config.toml
d_model = 160
n_experts = 128
d_expert = 64
activation = "tanh_gelu"
router_score = "sigmoid"
routed_scale = 0.707
norm = "layernorm"
norm_eps = 1e-05
tie_embeddings = false
Below are experts of layer 5 (counted from 0) of a mixture-of-experts language model. Rows are named router (the router's row for the expert), up (a neuron's input weights, with its number), down (a neuron's output weights, with its number) and show model dimensions 0-159. Each number is 128 + 32 x the weight over its row's rms, rounded and kept within 0 to 255. Numbers have three digits each.
Before each expert's rows: a language model's description of what the expert responds to; "comes before" lists some tokens at least twice as common just after its tokens as in all text. This comes from a sample of Wikipedia text that the model never trained on. Tokens count by the router's weight.

# expert 41
Dashes, quotes and pipes in film/TV credit lists and episode or sports tables, plus country codes like USA, JPN.
comes before: " |", "=", "\n", " \"", "  ", " The"
router:111152147138132067190154169093144152064150130098129087181097115158162089131125077113128182082163114160127118113163087176207168107102170125125094099197131102171088120169183078149103096099147142076122125171104076130160104087156140162123089145105164119136155146143119093134155192171163064157125141124169085152148094180078120099083157121171145157137145131110137103118160202102125106094131135127131179055115120124132098077080109157153119098124159128152125120108146112121059112129091156
up0:171081173168140117143141135077113160123117090149126101140151161145115085110179058147033119091099126144095127124117177096192101158106092139099090130193122112155104120122084147099119089085140143158182131137153126092115147116116095146110139154075105152147186116153071148025149184089103096107146163060099097141170080158181133074137112149185142164162175116143192113116144152151144089090146193143150115138124133132107125123133138096144093131156097124127180109142128160075124117132144186
down0:129098122137090142131130118108101136166088134130136115172116120130133112130071099111170113150128155134142169114147111209090083108211066125161119159122172124100114134132160158141124161133104098115168118111110118080127155147155131120159101161121093109122118093093172122100118157144127108085136113183164125239220075132134077082095082146054106148177155124145153101098085136109173133100094153067069153132129133176156127116117179109065111112162135145131117109127149124192132132136022153

# expert 48
Occupation, role and affiliation words, often endings completing them: co-founder, pitcher, physicist, hurler, member, President, Republican, coach.
comes before: " of", "s", " and", " in", " for", " who"
router:092186118136111087121119152128159158104160140089134092111111089153158113104103111157134152147183136098092146103161116114142193129118138151121127024141085090156127135115141184092095107101119113088152140149151115095092133019134107104172089163125117108144165125163101082181133147105149159196188129108100050077145156151155091088121099149147176135126149166079124199156170178092113195107070156143108129134165106138128093125145120173174100098119125075147169153147143175120098110137149138
up1:107159147176131074083115098099152126113128161096086105106114155203128097143155136189154172167192136117124119132121134150165192131159166134151128084159163060082111087020152180095095140127123147134145155113144132095120108098128109088132102112110128094123125184124113158125128174112089150105125075130154089099091149159120138156134093144146116164122182133062195150216167157071102180086077146077109107159166171136123105123123115138130109155159113092106085141114144130116098136160179074
down1:148137166112138088175128132095086113096080153110185148089116121106100126115132102145122073144071156098167094070160134135077056114173088127158169127119078160160123118155160168170153122119135128111078130134097210143094181069108156164125133125117131146111083133109129185143171090106175124135158108071057132136117119057080155106135155105136193185120149150166084166157097087144148136100113047152166120144120080103135106105147109131108130170153151130104166163098168128167150162087102177

# expert 47
Adverbial particles and prepositions of direction or position, often in route or place descriptions, such as out, up, over, back, off.
comes before: " the", " of", " to", " a", "ing", "ed"
router:136141146162089121132155094094139153090160119096106071114132155138133114153115081133117210110123140088088170204088145149158119113104152084148190074100164153156134148122122137116116106105168062130140110093158105133168143129159093119138143160159159088123085044167161127075155117105162132143165141086099138100118128193086112115096126168181118115121166136141113118105089136123101122097147106165095196158090170184111057121066079126137161155162135136127099160068202118162132076113075164
up0:215141176154153143049073154106114187113095152081175092121183069120086084110114136182163177077160150113105157076157141117131105192113115186126144110149126065161112112146141149128103186150154103137162105125191143134138138109116109073155146115142156097190117123117123093081135150141150087115123126132106160113168170194148132114153115131161179090114129110119113103168126119136092091124139109142116156134141106187123104092091070065159148134220112140132113110107147138197086113103156113
down0:164096096107174145113124147145209125201129093124090104095129167130093122137111109135110119092115154109170176145131113100136127116106082151104085104123150178154187081115114125158109133116114143132134073117162171108153099134080146099155120142051133129079169143128146113144088126096153200082088161152137142101082164141158152154213148110122142149060051142121108077154097115091144165151083118167168169168089167168140129098154110143113043172106148192155100092131114087134095174095119119

# expert 57
Verb endings -ing and -ed in narrative clauses after commas or was, and adverbs like However, also, particularly, e.g. pointing, praising.
comes before: " to", " by", " the", " in", " as", "ing"
router:149115137143114122150160168134137168141152104091103078122106147138152111131116061124127118104145111098129186157102134136205083177141124101087149085150104150139098167115156139133078104137118137069134121208124138095090168142145066084114056141134099096161154086120086093150152167067108126180177122121154120098195105120091060147094096152124163138105140146139181103132172072111084135094132147134087147161086165123162120126134052157190116124152142122149131138146213156167124110076085184
up0:171065103115135072140144168129133139110137130114144074101120153139086129142174123127107095085161122187084181163098149107122126169211089080155127097200167196172109133152125126156083098110153114114119106175116170075154151126118162102151117134109132109174152115144085130087082179101122130149156143128157157145124098085093055138134110152131169121116147120153192164170165098180095090154125105072124132114116186129106110167174146087177156145122068125097153141129120181119091076182106193
down0:142193150165105135110113090089123142073105074115145135095104164098072142086089084137106161113128065101173141121138127186146111174144130107156102167190115145147158101142158096145138170121144083081109097119179160121103095083070177118134140163091077132137114126091168121119088102149149176101080115094139170127138156168089063160118111117113224106134099159146155077109136100115156101125097093158094152118112135104170143168212140157155163152107170177175151116146150147123083062142133088

# expert 53
Verbs and prepositions right after a sentence subject, especially is, was, are, has, in, as in the film was.
comes before: " the", " a", " an", " been", " also", " his"
router:118128117145118135219147146073138169116148146109096129123132109136092119156121079149048167108157119133159115142154055192166118132108194099057178076127149076119090143150144135132102123099151141149097120161113112122128158126131136182165119167130171164120117057138090096147123129130208173128127076162112118149157167115102122087076133142116147139099100125128113087191128127124128103108148135158095162135110171206151085075078133060178140118133109043108132147173155156093124127128105182
up0:133059149198100155112164111099210139133133109158127129129117159157144071164156134087098110075132109070123111140125119166143128152065172043193145113115155146089137143125103139090114095136154118092112092085117103123168096134142164119114105166084128104088118128111079094127178122124169106188153128122093137152178129090107137171134087119200114156124126099147098095128088087115172159123154133158069187089073154132130146132112121140154081145195149080168145148136149148136141147096067217
down0:081163130142114164172166111170143131119098111145119072046156099115073144170182107100109102129101134161138196172125115144135107134142107128183157154109156095091163185149101081116147044109182150142139108110108144149179120098088100157124182102198127096083053155134167122103124134098079131164174105133146173144106144157163125157082126134119151129130090139131098107146180142126123127081136126120098117049161074169124104171127096152179138127122139165100064161077159121094141114103177074

# expert 62
Heading, infobox and table-header words after == or line breaks, such as Seeds, Votes, Candidate, Released, Professional career, %.
comes before: ":", " |", "=", "\n", " =", " of"
router:124159151109127144151143162052171190081137100087164090129103107105086118136079116150128143099173136110172096159155109144134113150096143096099108110129134156145110155157138125182155023109167112123170110117199106077128119151151133134138039124149114056185082105139091100110153127074146111143167166090108159132129163149105096119088139076100098128132142125106091118139133131131113158081122158167080127110145177153140097120179143133120076136162154063133162134133174146116144101142157250
up0:125105156165170161162102201128136148125132159154116106166133166110130084087060115107086169142128091167136102140139060201180127130089166099130114089120119133174155099128119169106110089091158184131118182096147085176156105128155141141146072114086138120139138133130125168078157167114112048099185163133097139096139161133128090166062159109132134160127144112106126107145140122173162103053103097133138172123108183180140193110102128081174117064146111103140127122150162070147142141072101181
down0:167093100132179166102133127145177089107065148133219172115074140087090130169124137105122108104147110163127136171138086172137138088131092056161167169136117162101138104124124129093185054098147024134133103100128136127094140110125114095114137087132183141159096164136125125097181190047092152195154122094128145107152132108154135097173087115096109157093108154147093105107173116119126084114150154154156140085129109115124133136130148191155142164140167082138072144131145134146152118187067121

# expert 29
Pipe separators in table header rows, equals signs in section headings, and heading words like Personal, Career, Results, History.
comes before: "=", "\n", "  ", "-", " =", " %"
router:144168171132141144127092153070169191063144084098166115090105102111138094188126112163123124134171106129151099172135127171126099143135118131076101122142178130138077150135119116178156034078119102114157130154189100075104115163140125156178079113154142059187070117126084133114165136100113122119139151113117147139155146144094094105088115102154083134136197126122108107132130161131121177126145155129091140070131161140112089080197149132111057115149138106144160104171162160082106102174137215
up0:140156117109123117156119118079139135149171145145164133058112165158110088156108146160093156178153108095137136113134073126066137149186126102113111142087153111135114106039087080138103169109144081145085142102106078119056117121123122081135123113106058116122135097109084150086158124085123148153122155147136140125126138177174140144138104147191133163139134123202099176165090133140132213162081150146100134096129175153112058084165145104139127077200092103149167176097113179128091091172159164
down0:112100067112076151088090135118121100118151094117071083097123091149144107061200102060137089162109151081148115112111096168108170135126142160131152113174122143130149154177133157108140121101113068125196129215081141150205186127090089193113079131113124094136175083162178173176088114086107083114165153106161175168116112062189136153125148152162135115130121138157106075109151141089107141119140132141112144115155109139144144108087081121132157159130135150103153129139130102107199169125152147

# expert 35
Prepositions, mostly of, in, to, by and for, following a noun or participle and introducing a phrase, such as members of.
comes before: " the", " a", " his", " an", " their", " her"
router:134143118164162100205118144113149168109134121101096112112118142123117136133111126224073161096153121125130154134159081155184143090130188088068143078124130127098153103183143107094136147118140100111078130158127123108108171127192100157119119135113170105138125077163132089134103131098178139131078123162162116084152119180117127074106172131131203124043146139133139104196173140122132105155120146103064140147072178130131076069155130067145121140141162057110180170117192156143134146161127163
up1:130122119108120166113105112113160166100149082129121124143117140134126077127081131137155127129134055095175171118159102172117063174173181151121191145166077070176126188159129129083093163154155129185121114070156149096161189114164072073109075112080146125082146152090131107114175104065120107147139134118112048144163059159119097156120147129159147093069121142126133083129113144161155130079112138089107159138096130118157122171173121162116124179159108092098070084126134182143115164095127148
down1:134157115138177073151126166108089118170147036113110159120084205105151132121143137105125108160111201105083125117143147130131083160053158171124131136113155126118142070136141141098180174160119175149127144157155184188077142147217165085072109171107139118074133159193133152151154089102156066156174117126130065113114160119102123138123134149138102091123098135113083139097151143071100125119143095105086115141116140130089183119126140146121122102122127075107155153145082118212091111094094129

# expert 50
Pipe separators and small numbers opening table cells, such as lap times, scores and ranks, e.g. | 1:39.88, | 1–2.
comes before: "\n", "  ", "–", "-", " 1", ":"
router:133101132186109143169135123112095160029165152081172055070116127111149104178125074146136147150111171097104135187175122162153106094130113135096092072150179094167092150143112143122126085082130092141146127170142099113124107136122074124147120120141122089135131108142118122139184153124175167145125201099109134133170112116068105120057128110125132111102221135138108104167147103077126141134155155157104183083097166136124112095162154125135067134115106154209139145182164128096107161178097171
up1:142092125165136152143083097122102132075132122104144099076073139088117131103107065135197167197065176118116156160179167172122138098169142128145144159091137074166137182114091168078087088103141148133095128165089059089089151139103106105178137134107146112133120075133125110102126165143144139154118141196067142143168105155142046156136107105186145148113167066156108127142147158120101124113152108075153062143145090084113159143125115103140115092137105136168125154110094094103098152136095210
down1:150102095121117174176154132057100071160090099153148155128111103167191100150143114122138126105081127088156148149117052121160140134105139126161141127128078179156095132187126064176146158084124190130159076125111168136099109153108138128116106108118126138101125119115126126103196075116079137076207123087102117143192201138121134133092133133039082160139116112125085089060143118092117119137194182090089113134128149163165164170096137107138106166113133082139133088144159121172142153147122164

# expert 61
Past-tense and participle verbs or endings after was, is, also, such as described, noted, disband-ed, made, known, released.
comes before: " to", " by", " in", " the", " as", " on"
router:163129092159133111102137190128161123119157151059174135107099145169110122154146073140117129133098105101110130189093080131207114108124103115133175112115121158128117108111139180169140121114166087086082123130104107104137146112155049112140067140129090111147175049124100060164102130124190083216162087108179148105190147149128121178121077163182111182142155105113086119115166120112082105116082191146109139105143136143142112108095117136145137145138107122141129112111195144143121141115100221
up1:079158144129101086135033076136150128143101102100093121102148118148156112153115112178124130121121101133127099149114116139127168126171143102150220156122129050129154141100125183105155098116130109049194178093180081128188162141102144088118106124205105129146137127178118149091128123124142165128137120105158086140102095120141118153122159159180141140121197163085123152089114165093106093140137167105177094178110108143089089135130132146174111097101105156177178181157136184055075099117122155
down1:057124160153123068095164117163101209118169089160075139144093109112166097102130118125148178088140130114059139103061188106130125164173112125071103116135063178122142128131106088087156144171097121159140155110115137115073168074071141142104173181138153133112138131154146160145143133189144089103098096179130106131157112124144171074109162122146095123162135108051154176108137112171118172126096142125183178115118093107135086086182112119126143132127181144096081170152169132149125152152104081

# expert 18
Cells, pipes and labels in Wikipedia tables, especially election results (Candidate, Labour, Turnout, Percentage) and football stats (MF, DF, scores).
comes before: " |", "|", " \"", "  ", " votes", " Liberal"
router:116166134094135081133133124084159168060144104097104121109124109157144100166125136105130140094166143123119077142108041132154141149137173114135130106130114151100114143089173076177153091092151085066088104136183186089128169135159141174173076153174121067153099137140130108116154138124190048170173132079150096095111171150057106107068185148135112122083133183126096157158118147087146154120118149152131152118105173146137069090141135108191129140144121082162081113114171174105101107167094127
up0:132193155124143137123075118179118147046143147119113067110121118149138038104134144141056160118133104184120113168130112105086167103148184160156148099122138089179106093144157118146155092141181062108148118149070175094096185151186153174173097160142166127198129044097190105108151130123160100073131153099084145150127171132116138117071128148148085184159124084111111126163139143107121176124125121093131133118111115135126149113120071105130116116122107126171183078142172097107114147162125119
down0:113163088137111167113157089161112103147112115122098141142170141134185146106111206122147117128176114148146097137142116105098084122121074172122116172144061106088125040197231085152115155131185209122135127141137095154111109128109109154075128152158112155108124094067154115105144153164124107143080104087104134072204137149161104124123178100129086144088112095180089130156109121123133139114155139065147125138060147113180136133144099174139178131126098133128132107113158150157055112160107171

# expert 4
Common nouns and noun-ending pieces right after the, his, often before of, such as way, area, role, city, existence, end.
comes before: " of", ".", ",", " in", " and", " was"
router:114097148148115114132097113130116162123150165135100118149084126160085128152105084120105141124179099085086077171190067147136167090086201115105180077107138134135120109124142159136120101093145116124183172145132144124165127102133148101169107182139116103103138119166132107091113154110148087233237190126156088107098156186098107069096117123122118103145171137121119158099127140122088151083102175128128103142141108160103079134103135105152157063167098159172193180122130120114124043116113134
up1:133078116125102118086130163134088132128184156061135109119033147150100112089069125130145203105127116127144104140155096169081209107152157198163143107133130105148090178141108113113076107134137144119092097143161134104133101119127164140116115136147146128153076125128095167093122100061175117144150110108118131122137166166103095135088087167107130075167170110126200112132097134146094137121153187174036203118101152140100141152092069097131167111107139174126122095095108163114126104200138156
down1:153118103079213096086095125101199094140151149042127140147109123181081147140059112122114156167129049147134107097138129108112154123156122136133143110096167089164133110141179114176125149088149150154126088148115055101088178093090168156115110143108155139166179116078089136120134131110129110142140095129151158088145123103129128156108109063108168144153118136151210151160080138168145062168132187087066114123130142144146148115146153131128085180123159130127115076120127121181087144178061152